Experts of a small language model.
Size: 13 layers, width 768, vocabulary 8192, 200M parameters.
Training: 409M tokens, 8848 steps.
Below are experts of layer 8 (counted from 0) of a mixture-of-experts language model. Rows are named router (the router's row for the expert), up (a neuron's input weights, with its number), down (a neuron's output weights, with its number) and show model dimensions 0-127. Each number is 128 + 32 x the weight over its row's rms, rounded and kept within 0 to 255.
Before each expert's rows: a language model's description of what the expert responds to. This comes from a sample of Wikipedia text that the model never trained on.

# expert 57
It responds to: Middle and final syllables of non-English names and places, often Slavic, Romanian, Indian or Portuguese, with diacritics like š, č, ć.
router [141 126  63 146  87 146 174 182 125 133 110 160  60 142 138 133 155 157 173  96 157 123  90 236 146 134 114 140 120 143 113 116 143 158 133 129 151 144 114 113  97 151 158  78 121 117 138  81 106  92 134 171 150 118 124 136  98 127 136 159 131 134 230 138 104 144 141 156 152 168 125 149 105  96 169 139 134 107 147 141 149 109  97 114 127 155 108 145 129 122 107  90 201 107  99  91 170 154 133 125  60 110 115  86 113 123  95  72 151  34 157 156 131 120 125 149 137 158 151 113  95 140 171  78 152 105 109 140]
up0 [ 88  94 149 147 158 101 155 187 157 128 128 107 112 150 176 115 130 144 127  80 132 161 155 118 133 110 133 136 141 160 177 156 123 136 186 156 142 153  93 169  80 155 150 187 144 129  90 125 128 147 130 177  80  90 136 123 152  85 129 170  92 131 167 129 132 180 128 155 153 181 154 144  90  91 139  95  83 147 196 136 188 125  75 128 116  74 155 142 107 147 104 170  97 153  49 115 101 118 169 126 136 113 116 145 167 137 158  88  94  82 168 143 108 157 167 168 144 176 127  99 165 162 165  94 104 105 131 126]
down0 [191 104  82 134 117 155 116 115  79 117 134 158 119 114 110 123 147  94 112 133 144 106 144  52 128 121 111 108 124 105  51 174 113 149  61  71  67  83 209 166 157 147 160  78 137  77 147 112 105 146 110 102 151 170 152 182 107 141 121 114 157  92  87 118  91  49  83 102 148 107 113 169 140 148 137 171 157 138 131 132 152 127 118 107 195 130 120 117 121  94 104  75 157 114 220 128 161 118 144 113 142 176 155 117 136 118 117 154 162 144 115  91 115 167 145 184  80 125 136  83 105 124 141 149 128 128 136  64]
up1 [148 130 141 117 121 133 144  99  94 105 156 206 109 112 186 105 162 145 103  75  95 108 167 128 147 106  98 190 104  84  33 128  94  77 115  94 120 152 104 151 153 122 138 140  93 120 166 156 139 175  63 123 114  43  66 177 134  76 117 129  93 118 101 104 104  85 133 183 114  70 131 126 160 105 134 133 105 146 147 127 111 137 115  71 143 113 128 133  90 130 161 144 152 114 141 170 164  93 101 159 151 214  95 135 144 117  93 126 114 167 167 154 154 199 180 152  91 133 152 152 131 142  87  91 107 124 139 119]
down1 [ 98  90 120 163 127 137  62 154  91 105 165 114  75 145 113 182 117 136 119 131 151 175 151 106 143 126 104 190 138 174 135 104 146  67 151 137  57 119 112 136 174 181 191 155 126 101 100 148 124  85 171 114 205 115 139 165 127  74 126 103 166 196 125 149 115 112 135  78  89 167 168 146 121 173 111 105 119 145 135 143 110 137 130 132 130  95 105 185  95 126 114 124 125  90  89 109 168 140  90 170 134 140 104 137  63 151 115 137 128 141 144 171 172  96 137 140  78  85 103 131 110 160 125  75  94 180 118  86]
up2 [170 104 147 117 116 137  82 134 116  88 105 225 115 131 119 154 152 125  94 143 134 125 146  80 133 140 144 152  87 111 143 116 102  82 113 111 153 137 115 120  66  84 137 149 164 145 119 120  90  81 135 128 144 110 180 135 104 150 116 104 141 156 154  62 160  86 136  61 166 108 115 106 164 143  75 144 135 182 220 181 116 114 176 128 145 167 104 120 117 113 130 102 112  85 191 158 124 132  91  59 147  96 191 131 109  83 136 133 144 135 185 140 157 133 129  79  93 120 149  76 132 124 141 128 212 122 126 107]
down2 [148  67 123 126  73 140 104  99 168 116 118 149 136 139 127 108 142  61 105  68  45 135  95 144 128  68 153 131  86  60  73 184  95  54  86 177  99 174 145 110 129  76 136 145 150 166 122 178 130  84  76  79 108 125 127 161 136 120  73 142  94 158 172  70  92 117 121  81 143  29  76 152 164 153 127  83 129 139 126  99  50 126 117 123  92 221 158 110 120 157 166 191 126 150  87 151  88 159  91  80  85 118  94 113 141 145 120 156 104  77 128 140 161  99 110 132 198 160 122 125 126 164  89 136 109 160 174 126]
up3 [139 107  94 103 130 173  98 104 174 137  97 118 109  73 114  81  85 119  99 164 164  74  74 102 161  88 119 109 132 113 134  84 124 101 109  94  80 105  84 121 152 134 153  85 122 135 101  97 121 124  78  77 122  93 136 108 124 180 145 116  92 158 168  92 189 160 164 160 138 176 136 171 127  83 108 147 133 166 171 154 142 130  95 154 147 159 130 145 156 133 122 105 147 117 141 158 178 120 110 112 127  80 132 149 145 159 107 121  82 132 105  92 168 128 106 148 110 137  90  83 132 133 116  98 171 135 118 132]
down3 [165 112 113 108 208 131  49 133 105 144  66 127 111 137 204 134 130  65 173 132 125  57 146  36 114 119 139 158  74  98 161 120  75 132 128 119 147 115  72 118  85 102 130 190 147 172  64  93 108 122 130 106 194 147 117 202 175 140 129 167 109  96  78 119 144  82 126 130 123 128 111 122 118 129  87 172 142 107 152 145 123 159 102 120  70 100 107  91 124 124 126 119 136 130 139 133 136 102 141 133  87 122 121 153 109  73 101 154 124 117 103 120 175  67 123 168 155  88 192 135 132 137 120 153 163 108  84  90]

# expert 3
It responds to: Pipe separators, semicolons and line breaks in numeric tables, taxonomy lists and citations, e.g. stats rows, species authority parentheses, URL slashes.
router [ 64 123 151 121 110 116  95  94 126 181  98 156  76 202 107  58 160  78  87  86 155 191 155 167 145 104 170 168 227 191 140 167 131 100 174 113 118 104 155  69 139 151 149 221 126  89 132  99 163 148 150  76 135 136  86 151 138  86 160 127 119 162 143 146 206 118 143 138 137 159 111 140  87 211 128 155 137 133 156 122 105 126 157 111 135 175  72 169 162 132 135 149 153 145 174  79 109 152  92 169  86 100 159 128 150  68 100 148 121 125 111 153  46 142 117 106 180  79  70 131  94 164 149 128 176 127 129 157]
up0 [ 68 177 101  77  82 157 163 159 150 122  66 112 125 175 159 160 130 112 128 134 151 129 147 126 145 164 136 103 167 109 171 145  97 120 119 104 176 154 100 139  94  97  65 113 127  89 166  83  98 118 131  71 145 192 166 118 150 166 149 172 121 106 116 156  97 187  77 166 128 126  91 123 144 141 150 118  77 161  87 127 146 163 124 107 177 137 148 182 134 114  68 135 106 149 104  86  72 167 100 135 138 183 101 109 139 124 139 156 108 153 118 128 125 145 145 107 137 130 111 110 153 131 100 225 159 136 100  93]
down0 [104 120 105 149 169  34 138 102  94  86 209 123 125 122 149 134 117  83 108  97 124 119 129 161 126 126  94 137 110 100 115 146 125 192 167 125 150 112 115 161 143 176 128 181 162 126 111 140  97 124 114 179  69 103  86 134 198 100 140 126 168 125 167 168  57 173 172 113 181  82 122 105 176 189 117 141 151 155 124 111  89 121 188 129  49 192 109 143 121 120 121 164 112 129 122 144 129 145 113 145 119 186  93 152 132 159  92 147 105  62 156  99 119 111 101  95 103 189 150 135  76 131 130  95 137 119 126 108]
up1 [154 114 146 114 114 148 105 140 165 169 113  97 191 126 164 137  94 112 140 147  75 110  85 125 165 137 175 128 119 149 119 176 159 133 138 191 109  90 156 132 100 161 137 126  96 115 147 101 152 139 116 101 193 109 165 111 107 100  77 118 175 127 115 143 121 113 146 154 172 123 140 107 111 121 135 138 174 119  81 177 144 166 116 147 153 158 128  80 182 123 175 161 106 138 151 103 112 141 153 145 114  59 133 100 186 103 159 117 149 189 156  70 146  61 132  86 121 128 107 162  80 104  97 117 123 152 154 136]
down1 [140  90 149 152 159 150  38  91 177 164  96  63  32  91 169 187 180 122 182 145  83 176 150 153 135 145 113 148 120 125 121 109 140 138 119 115 102 130 109 121 185  92 144 175 186 147  80 139 146 174  71 148 170 200 165 126 141  99 103 118 131 108  63 137 114 156 153 123  77 176 162  90  88 120 158  92 159 194 155 195 107 117  64 141 176 107 144 130  94 177 137 135 117 131 110 160 121 103 122 109 167 111  72  85 169  99 124 101 186 101 227 109 165 145 121 128 211 131 161 137 135  70  79  96 121 137 118 114]
up2 [123 160  82 147  38 140 110 119 133 124 152 111 109  60 173 178 128 158 141  97 198  88 160 166  83 125 195  86 151 160 175 126 155 102  58 137 124 100 117 126 148 194 153 120 160 104 115 171 159 164 108 134 161  60 114  87 151 146 136  50 123 130 159 135  90 220 154 146  94 137  90 161 117  86 132  99 165  25 146 173  84 174 150  94 120  99 130  91 125 113 128 129 138 106 169 144 166  91 106 105 110 173 140 146  93 135 135  97 132 103 146  87 173 124 128  85 175 127 158 128 127 104  95 110 138 146  72 180]
down2 [ 72 152 111 125 105 185 175 126 116 159 128  87 157 115  85 135 116 165 100 135 152 130 102  89 103  67  92 110  92 118 124 113 111 149 165 159 133 131  83 174  94 185 155 167 103  75 120  90 136 131 152 148 175 147 190 100 110 156 208  56 128 135 132  97 144 153 143 119 133 142  98 135  97 122 159 167 164 148  99 164 175 129 104 113  90 176 125 154 111  96 134 111 105 142 136 146  91 161 102 174 108 148 161 140  93 165 158 191  88 121 138 139 114 108 156 180 127 155 139  63 186 110 171 102 121 147  78  94]
up3 [120 133 153 107 112  97  81 103 105 103  78 118 142 164 148 102 101 115 142 116 128 151 112 140 124 143 138 190  65 118  88 158  83 127 140  66 121 130 143 128 123 118 112 151 126  95 151 167 119 177 105 114  99  95  88 131 145  95 153 162 135 139  84  96 109 195 144 139 121 146 110 112 108 136 159 175 153 134 130 102 123  84 140 153 148  92 118 115 101 148 107 156 110  68 149 238 109 143 206  80 125 161 164 144  86 120 137  77 121 134 119 130 147 114  98 179 125  99 133 135 116 112  99 116  85 142 137 124]
down3 [186 104 119 146 114 145 140 142 148 142 102 117 115 117 155 184  75 105 131 149 136 176 109 127 108 168 105 109 118  50  80 132  94 162 169 110 139 156  80 163 174 135 151  70 190 124 130 148 141 109 131 112 117 190 142 197  93 107 173 110 134 102 141 152 146 154 107 115  79 143  75 137  91 121 151 135  85  71 155 106 137 194 103 184 100 171 156 128 174 114 112 175 140 106 118 199 100  80 147 102  90  99 117  76 139 144 156 142 123  84 130 147 116 106 150 132 155 150 154 122 109 163 114 196 117  83 122 111]

# expert 36
It responds to: Abstract or activity nouns and their endings after a, of or his in biographies, e.g. life, education, degree, business, difficulty.
router [167 131 118 149 159 104  95 142 107 126 119 141  81 108 121  95 120 124 129  96 130  96 134 196 124  40 151 158 161 115 118  81 139 121 113  59  96 115  68 142  86 110 108 117 128 123 121 181  83  92 154 127 117 129  66 179 132 146 142 149 117  71 117  64 162 151 124 170 151 142 129 129 111 163 142 185 141 125 166  70 171  78 127 104 181 120 104 210 107 120 107 115 115 147 141 175 156 143 160 184 124 146 122 113 152 121  75 109 131 150 152 163 170 129 128  96 156 187  66 109 116  93  89 140 133  65 133 118]
up0 [ 91 146 119 130 123 135 185 132 120 136 114 182 106 122 173 153 104  92 143 128 124 116  86  86 148 102 210 149 133 206 144 159 142 134  62  93  88 133 120 102  97 159 131 169 163 141 137 140  72 165 183 127 116 157 175 130 119 149 104 162 202  98 101 176 108 151  98 193 117  94 166 144  96 103 143  70  79  44 118 139 140 180 131 121 114 141 132 168 171 161 115 105 130 175 176  97 189 101 170 114 168 152 120 142 123 125 137 143 141 152 128 134 186  99 125 119 116 142 132 175  97 124 108 164  89 125  95 147]
down0 [ 88 156 196 101  98 146  92 108 175 148 132  55 152  75 113 162 138 111 162 123 107 160 170 153 130 111 179 144 178 120 126 190 132 145 177 136 137 137 159 101 101 160 124  99 158 133 151 130 136 147 170 153 157 189 128 119 166 120 150 111 120 127 163 143 132  98 137 143  54 137 131 105 176 154 167  92 112 104  76  97 153  96 135  91 123 183 136 135 147 150 108 140  87 132 116 132 149 122  92  98 134 120 101 122  99  95 112 121 110 168 190  58 102 139 128 119 157 105 119  90 143 143 136 154  83  78 156 155]
up1 [144 106 179  71 137 101 110 112 113  67  94 103 166 109 183 111 130 116 205  77 101 200  85 160 140  95 109 121 147 170  87 100 106 170 109 171 164 129 125 160 210 162 109 106 151  63  78 107 100  71 147 158 130  65 171 149 183 116  99 141 118  94 176 129 127 140  86 142 103 193 190 106 100 101  89  82 107 134 130 162 124 122 138 120 148 161 151 111 128 184 140  94 125 177  94 178 158 127 102  90  82  99 130 124 133 129 136  70 151 120 141 162 125 166 104  97  87  72  56 160  99 178 129 128  98 172  75  58]
down1 [124 116 162 104 161 126 119 128  97 109 120  66 178 142  89 150 148 112 106 163  83 150 111 150  93 118 125 162 167 133 176  90 153 152  50 122 156 103 175 130 198 100  98 108 151 131 138 128 178  83 190  87 149 159 129  75  78 110 102 122 192 168 155 135 103 179 125 161  84 129  97  98 118 157 134 151  86  80 144  56  78 141 145 162 147 117 160 108 176 108 156 130 138  78 112 147 172 143 134 116 161 109 118 121 198 123 125 100 136  85 152 129 174  97 149 124 134 123 111 121 188  98 102  94 159 133  81 128]
up2 [ 56 149 120 186 135  76 128  87 191 170  89  98 131 159 202 141 141 137  98  85 139 106 205 142  92 105 168 195 116 140 117 120  56 169 152 121 105 139 103 138 145 136 139 133  87 108 168  88 124 121 141 134  89  91  87 119 107 161 150 155 144 145 109 145 143 144 177 161 172 106  92 134  91  97 104 146 103  87 163 118 169 195  66 122 101 129 135 122 134 148 170 140 118 135 116 139 159 123 132  44 149 112  95 118 126 130 136 144 149  95 102 112 192  79 120 135  96 179 113  87  88 108 108 187 128 115 120 138]
down2 [164 111 117  79  97  98  87 119 173 106  74  93 194 103 114 146 107 182 152 124 123 161 149  89 117 132 145 138 129 131 139 147 150 138 124  90 115 154 112 165 123  93 125 169 138  82 117  98 174 137 180 137 130 104 110 127 159 124 123 152 152 101 160 161  68  86 181 138  63 143 145 108 106 107  97 122 125 162 149 101 105 109 104 117 115 111 164 152  83  95 147  91 114  85 133 100 131 117 158  84 115 155 140 116 105  83 127  63 122 118 117  60 161 160 160 115 143 206  77  75 145  92 138 109 154 126 155 158]
up3 [135 114 145 142 112 101 125 113 125 163  89 132 118 165 156  65 127 168 130 111 101 119  80 132 155 164 126 156  99 183 115 119 199 101 122 170 154  92 123 136 142 154 203  94 158  92 152  73 178 166 174  99 134 161 112 133  96 126 172 124 139 121 123 105  98 110 127 105 155 174 138 137  92 186  58 195  96 164 135 116 144  60 137 136 119 113 122 207 134 123 154 117 120  90 154 108 108 128 163 150 145 122 136 144 163 159  94  73 152 128 119 106 104  96 116 102 125 158 132  63 171  97 171 112 165 141  97  77]
down3 [135 144 114 135 210 152  99 150 152 168 125 140 116 164  90 182 109 138  82 163 101  82  99 118 119 166 163  88  93 119 130  95 160 120 139 122 193 137 247 131 155  79 150 107 147 117 142 145 105 126  75 154  62 167 127 200 188  53  87  88 125 161 128 123 131 115 119 119 113 127 178 148 156  69  98 104 116  93 104 147  95  98 128 148 189 142 118 118  57  82 165 158 138 157  98 177 177  88  83 157 125 193 166 139 128  73 130  86 133 145 136 117 165 169 170 113 144 117 138 196 141 174 151 115 154 188 159 116]

# expert 63
It responds to: First one or two letters of personal and place names after quotes, commas or parentheses, such as Ha, Ka, Z, Jer, Lo.
router [142 170  33 144 129 118 158 130 123 108 122 193  88 132 148 120 147  97 148 140 134 146  78 146 126 128 125 103  91  91 109 113 141 176 172 109 107 150 166 122 133 187 158 135 149  32 113  87 107 138 178 141 195 113  75 146 166  83 106 134 187 130  97 166 116 112 118  96 134 166 112  76  90 165 137 141 197 131  69 117 104  52  86 110 129 137  96 159  83 197  86 116 129 136 139  79 117 136 168 158  50 214 122 106 111  81 126 174 133  96  98  82 141 134 152 151 154 125 169  80 124  82 167 111 153 169 123  90]
up7 [118 167 162 121 171 183 106 139 116  45 183 153 102  86  77 118 138 143 142 181 111 120  87  72  77 133 132  79 148 100 116 151 125 143 113 109 122 158 122 115 100 149 113 132 121 112 132 176 149  82 180 144 161  47 153  80 150 123 168 117 136 167 140 121 126 130 143 167 166 133 104 157 125 175 133 206 169 125 212 166 137  51 101  99  71 171 115 154 143  88 115 123 162 131 132 151 187 100  87 100 106 154 163 147 130 111  94 153  79 128  82 119 148 149 106  98 116  94 155  81 144 127 163 134 165 145 129 126]
down7 [102 177 201  64 143 120 205 204 138 109 134 157  72 114 109 114 149 127 130 158  99  74  87  90  93 171 131  90 119 108 202 127 118 141  82 131 118 164 155 156 125 146 149 160 148 128 126  82 102 105 112 144  89 123 187 109 128  60 170 110 135 133 149 107 107 133 151  91 133 146 123 145 149 142 129 179 157 127 132 106 115 122 118 127 147 128 116 162  83 209 111 148 125 196 125  82 158 163 123  60  98 106 127 142 114 107 111 130  91 108 150 127  75 116  57  97 118 181 132 125 186 147 128 147 157 111 153 129]
up8 [144 165 122 166 100 142 179  82  80  82 108 123 103 120 187 101 132 124 153 145 140 144 113 111 121  86  99 157 144 107  79  85 112 115 105 113 123  74 126 141 128 110 149 120 167  81 153 191 112 193 115 128 158  81 131 141 163 151  80  57 115 135 126 109 152 138 108 118 185 155 133 131  86 150 115 138 114  93 148 120 114 120  67 101 155 180 157 185 166 222 143 104 143 131  95  95 118 161 201 130 125 139  73 102 164 117 134 106 124 145 177 119 120  67  64  91 130 142 111  95  94 131 152 112 140 116 121 140]
down8 [130  78 112 156 139  93 108  81 182  98 183 144 159  91 169 180 160 130 117 121  79 118 127 158 117  88  72 150 171 151 128  83  79 143  76 105 159 119 124 136 109 137 129  83 109 180 175 158 112 151  71 178 120 102 125 131 133 150 121 130  95 153 117 162 168 142 134 168 126 117 129 127 160 137 138 176 108 167 160 142 137  78 122 121 121 169 102 197 153 194 171 123 110  81 138 156 136 168 158 147 135  76 107 181 138 166 155 121 148 140 185 159 171  96 134 128 117 121 110 117 168 152 113  50 154 101  88  92]
up9 [113 126 127 101  97 160  88  64 102 111 157 113 130 104 120  91 205 100 182 144 125  94 173 165 156 109 109 140 164  90 119 127  98 144  83  88 136  64 144 137 110  78 180 130 120 130  99 141 136 194  95 131 154  98 139 111 124  79 159  88 144 109  97  51 126 126 166 101  92 102 119 162 150 119 149 124 112  63 137 124 126 144  55 177 156 148 119  93  95 117 123  78 155 114 185 106  77 146 113 120 119 177 199  93 155 142 172 155 106 123 147 144 149 112  96 146 108  57  86 183  96 116 177 111 111 134 157 105]
down9 [130  72 102 149 149 132  78 127 114 121 212  99 152  52 146  92 100  97 116 165 129 175 138 126  89  81 131 120 120 160 124 118 124 133 154 123 139 184 128 152  80 104  97 128  82 145 165 150 133 148  68 128 155  98 221 125 122 126 162 148 121 123 143  70 134 103 140 127 164  89 132  64 148  32 123 106 180  80 194 137  87 127 139  99 164  93 108 101 170 136 119 136  88 162 144  96 109 148 104  97 132 111 181  99 176 131 137 157 144 128 140 119 129 129 152 159 160 136 102 123 176  90  93 128 164 135 134 142]
up10 [119 154  78 141  96 128 111 128  73 181 108 132  91 152 139 137  97 119 103 150 129  93 133 108 161  75 150 136 132 106 115 119 124 159 151  76  94 109 156  96  94  91  98 181 110 106  98 156 150 120 166 126 120 208 104 187 129 102 146 178 128 170 174 150 161 140 138 145 170 118 139 120 109 150 124 155 157 145 125 157 116 124 112  96 112 129 125 124 112  84  86 121  88 160 171 181  56 107 172 134 102 125 146  96 145  57  80 120 140 107 121 126 168 182 103 169  95 164 165 121  92 141  76 110 137 184 121  87]
down10 [117  76 128 112 175 112 141 118 118  78 141 147 150 106 155 202 149 136 150 163 152 142 115 159 205 117 124 158 152 115 105 155 151 117  70 122  68 117 173 120 128 104  65 114 120 139 113 164 110 130 150 154  92  96 112 158 198 116 146 145 102 118 202 115 105 120  80 121 127 136  63 174 147 117 124 121 178 112 107  81  92 141  85 109 127 116 141 139  95 102 159  86 158  49 135 119  69  68 116 183  79  66 107 181 157 170 163 168  72 137 121 147 100 174  99 137 152 148  81 134 147  91 106 151 129 166 109 135]

# expert 30
It responds to: Nouns naming a subject, event or work after the or his, e.g. season, album, election, football, census, film, platform.
router [137  78 101 123 129  87 162 112 101 124  81 147 181  86 156 110 147  31 100  86 138 103 104 145 122  75 162 131 129 134 132 110 143  92 175 110 152 140 118 143 164 102 110  96 111 102 125 112  46 102 121 182 158 113 109 156 107 113 147 119 108  97 130 147 142 159 123 112 140 138 113 142  61 164 114 144 109 124 140 124 172 100 127 101 196 225 126 128  92 134  57 137 100 231 153 173 166 107 170 135 118 181 124 145 173 114 131 185 126 157 141 177 170 129 158 147 171 144 157  63  78 132 140 132 151 139 171 127]
up0 [101  96 110 195  92 159 167  68  89 117 107 164  79 117 132 157 131 143 105 125  66 172 109 142 133 170 123 163 126  64 102 146 133 125 128 100  90 104 150 155 127 118 180 123 146 115 104  86  87  96 154 173 127 139 133 202 109 132  96  90 125 134 135 134 142 136 132 136 123 167 149 101 104 143 117 136 126  83 171 115 127 191  94 116 107 161 143 176 116 135 158 134 128 128 112 160 148 165 112 177  96 167 127 123 185 121 118 125 130  79 128 176  98 119 118 157 130 121 108 110 143  94 136 142 112 104 135 102]
down0 [ 80  84  44 130 112 129 146 117  86 153 106 160 172 168  89 138 144 114 157 142 131 182  92 126  98 211 140 155 148 121 129 175 128 115 132 149 122 116 107 102 178  97 164 116 165  98 108  74 114 126 151 113 172 131 158 112  84  72 120 191  94 177 159  98 137 129 132 111 148 159  98 118  85 156 167 106 127  94 129 141  92 131 123 177  71 115 142 120 137 105 176 155 146  97 126 151 141 139 112 106 165 162 138 104 140 106 118 186 114 211 142 140 148 124 133 125 172 112 122 110 125  93 187 130 119 132 128 106]
up1 [125 142 160  98  71 121 152 182 128 117  93 155 104  50  62 123 196 134 189 136  92 135 108 171  75 138 135 119  99 119 120  81  51  98  76 104  86 103 164 144 106 156 128  98  76 129  66 122 137 110 143 120 135  96 136 112 144 126 155 145 133 124 152  60  92 102 128 156  80 128 123 143 140 168  93 107 127  96 141 190 161 148 109 136  97 160 113 143 108 112 104 112  83 105  83 158 130 146  59  67 109 122 143 169 128 135 103 125 149 156 139 143  65 173 131 109 138 152 163 178  86  97 141  76 140 146 127 178]
down1 [113 162 102 139 155  95 136 145 142  93 188 172 111 117 125 121 129  52 143  69  81 136 164 123 102 142 176 100  72 123 161  67 222  70 102  92  94 204 182  90  89 158 154 130 122 123 132 128 100 133 127 134 107 161 124 195 120 148  78 120 172 112  90 119 172 139 134 205  81 101 109 126 194 153 157 154 128 105 129 129 134 102  86 163 121  83 120 200 171 131 167 148  92 105 139  97 143 147 145 159 134 106 215 125 156 116 121  95  62  22 161 113 141 126 126 109 137 134  36 141 111 108 131 120 105  93 134  96]
up2 [129 139 216  68 102 124 130 105 159  87  99 153 172 110 115  73 149 123 145  95 143 164 146 135 122 176 108 164 180  78 140  83 112 148 139 110 210  39 113  96 134 139 164 100  97 128 135 116 127  91 149 114 104 147 140 128 147 153 109 172 150 102 117 157 171  71  62 183 116 124 139  83  76  92 152  91 138 123 149 112 101  68 142  81 140 167 136 107 148 202  52 106 113 125  44 121 198 119 141 167 159 111  97  68 160 189 116  92 155 112 109 173 156 198 103 114 110 152 182 123 118  89  84 101 130 159  55  76]
down2 [112  99 154  82 113  85  87  75 127  63 100  85 199 162 146  91 157 121 125  93 118 112 145 151 162 130 176  80 156 120 146 124 121 129  76 150 137  82 124 182 110 159 109 154 140  92  96 122 232  91 126  92 116 113 140 114  57 156 131 123 111  68 131 119 188 165 134 121 100 202 173 131 138 130 181 122 119 126  61 112 179 108 112 141 137 138 121 147 142 147 139 114 141 131  72 132 165 155 176 145 119 119  92 164 149 155 135 125  99 150  90  77 129 160 140  96 146 107 122 117 142 122  75 153 133  90 128  30]
up3 [108 113  92 178 109 117 110 128 167 141 166 151 116 142 121 170  77 123 165  91  97 113  97 100 139 142 153 117 132 135 126 220  73 125 117  91 106  91  90 111 113 109 124 118 105 133 183 137 132 126 154 159 137 107 195  57 110 169 114 119 130 166 191  98  70  83 114  82  90  61 152 153 125 122 214 131 108 103 151 129 110 152 158  79 124 143 120 169 102 121  64 111  78 114  58 165 172 125 114 167 130 100 118 137 130 109 100  72  50  52 130 135  97  30 132 100 132 134 152 157  84 180  51 166 137 145 107 105]
down3 [197 113 132  97 162 165  93 159 140 146 153 145 126 140 140 142  94 119 104 141 114 131 123  77 112 145  49 144 156  96 133  97 113 150 159 118 116  31 117 102 127  91  82 150  96 120 167 117 144 123 169 120 100 133 127  45 188 104  74 158 153  78 154 125 120  99 115 138 123 113 134 145 150 162  72 197 188 140 100  69 134 138 118 174 156  95 122 108 164 108 199 143 105 116 155 138 105 173 128 160  79 160 205  81 133 153 164 128 158 179 146 139 146 153 137 107 117  84  80 140 111 147 133  40 145 117 124 115]

# expert 17
It responds to: Final pieces of abstract nouns such as -ion, -ation, -ment, -ity, and nouns like work, death, war, version, often before of.
router [119 108  52 133 177 149 125 151  77 110 119 134 168 117  98 123 184  60 136 136 132  80 113 136 125  92 117 161  68 125 183 150  97 136 169  89 106 116  91 136  83 200 176 103  83 109 118 152 111 108 150 148 152 129 117 176 111 169 127 116 114  71 123 158 116 102 139 129 161 169  94 114 141 106 129 172 145 146 150  83 113 148 149 132 198 186 107 149 109  60  74 121 105 185 175 168 146 140 133 194  85 194 169 130 154 117  91  91 149 172 135 171 213 127 177 147  81 147  78 117  74 129 182  99 185 142 178 108]
up0 [161 133 178 168 101 106 145 140  49 165 166 115 150  98 136 172 132 142  99  74 111 146 113 106 127 144 125  90 108  34 208 136  81 152 156 133  96 154 133  95 109 158 183 144 109 147 109  84  76  91 126 160 160 124 172 122  87 114 166 157 116 146 126 200 100 131  98  76 206 144 103  85 141 102 122 131 118 140  89 138 106 109 158 137 166 125 153 121 119 146  94 119  68 144 120 201 192 113 123 169  97 114 136 140 183 112 147 111 162 160 175 180 163  96 163 145 175 148 102  56  96 133 156 128 128 129 177 122]
down0 [132 110 181  89 109 161 109  85 150 116 154 141 106 140 111 170 108 164 115 146  97 114 111  99 152 104 108 153 132 134  86 187 147 110 104 133 130 138 160 124 148   0 115  93 112 130 148 137  88 138 120 106 147 160 114 145 189 172  96  76 148 167 110  84 145  90 165 112  81 135 128  72 144 154 107 122  96 170 160 121  89 104  82 164  80  92 108 142 141 156 117  92  97 134 139 105 158 157  72  80 162 145 109 137  81  97 139  65  64 127 143 150 108 101 182 137 174 138 121 149 222 136 104 168 133  97 174 112]
up1 [171 134 139 142 139 114 151 134 113  90 115 112 195 120  67 131 141  82 139 107 150 109 159 141 127  87 144 136 125 144 100 112 123 121 123 169 139  63 165 153 175 133  68 140  93 149 120 100 119 114 126 137  74 154 164 118  98  68  75  89 152 117 165 101 149 140  90 209 140 138 135 135 143 140 150 117 178  97 118  76 123 147 106 169  97  96 139 165 137 134  74 142 132 165 116 109 143 106 134 169  95 135  82 113 109 101 102  90 132 105 186  80  71 166  92 153 167 192  96 105  83 116 148 141 196 134 149 166]
down1 [158 141 136 114 120 120 131 125 167 187 185 130 173 102 132 141 109 166 168 105 113 102 140  36 107 112 119 108 173 122 106 133 118 139  95  84 113  99 139 135 123 135  75 184 100 143 131 120 132 131 173 106  84 148 126 140 166 158 107 107 100  79 122 101 133 154 149  71 109 133  95  87 143 150  88 142 195 128 152 106 143 167 140 177 136 158 106 109 120  88 136 122 129 109 120 141 189  59 150 139 132 209 182 134  79 103 129 107 144 178 139 135 102 161 124 161 131 137 194 111 171 162  89 161 105 141  94 108]
up2 [131 174  87 138 217 167 109 216 113  89 182 135 115 145 138 170  59  45 110 133 136 143 118 100 163 100 111 154 109  99  79 119 109 133  62 110 168 113 149 164 108 149 120 180 127 131 150 162  92 138 155 148 127 137  77 122 137  99 125 141 145  98 121 131  87 116 145 113 143 200 101  87  73 113 157 106 113  96 212 115 140 146 194 128 214 169 155 113 156 148 119 108  85 141  86 111 133  99 121  89 161 106 101 147 108  80 125  50 174  52  55  79 142 110 151 146  84  98 120 150 149 102 182 140 110 169 130  94]
down2 [ 73  52 112  91 143 156  84 117 145 107 160  85  69 131 204 107 142 106 161 205 124 138 146 129 130 167 163 132 135 138 134 175  67 156 165 123 133 112 143 194 133 125 164 131  89 143 131 177 122 162 114 113 161 175 116 159 129 116 108  45 136 133 143  66  94 138 113  92 118 165 176 103 162 150 143  93 121 134 148  86 110 148  89 123 138  93 124  88 139 192 137 159 145 153 128 181 140 136 101  92 125  95 120 100 113 124  94 109  97 168 147 169 114 125 167 143 142 122 171 136 143 145 132 144 112 173  85 125]
up3 [  0  70 110  41 167  81 185  53 157 152  95 158 167  71 170  93 151 160  93 166 159 220 140 124 111  87 127  98 147  91 138 104  66 167 120 146 121 129  92 115 173 131 108 141 156  92 130 111  91  96 129  85 189  83 142 147 139 129 145 132 106  71 158 128 133 171 119  79 134 137 150 182 144 116 128  68 191 118 133 177 103  92 103 136  83 130 100 154 226 139 158 134 144 130 192 148 127  80 157 112 100 148  98 116 154  99 162 135 158 151  98 133 107 110  95 116 132  96 137 150  86 125 161  98 134 122 112 141]
down3 [133  87 167  87 154  91 133 187 150 104 157 108  92  88 131  72 184  62  73 157 108 133 131 113 113 134 184  82 125 123 140 181  97 149 166 147 143 151 134 189 130 153  81  85 132 132  53  91 114 132 151  89  92  91  83  76  99 133 156 123 129 156  97 120 119 170 122 113  83 127 122 187 114 152 151  76 165 102 139 133  82 126 149 114 141  63  74  70 149  94 151 140 135  88  86 220 121 180 144 101 107 122  91 121  96 163 147 106 149 135 132 145 116 135 118 126 125  93  83 200 117 163  97  95 164 145 169 129]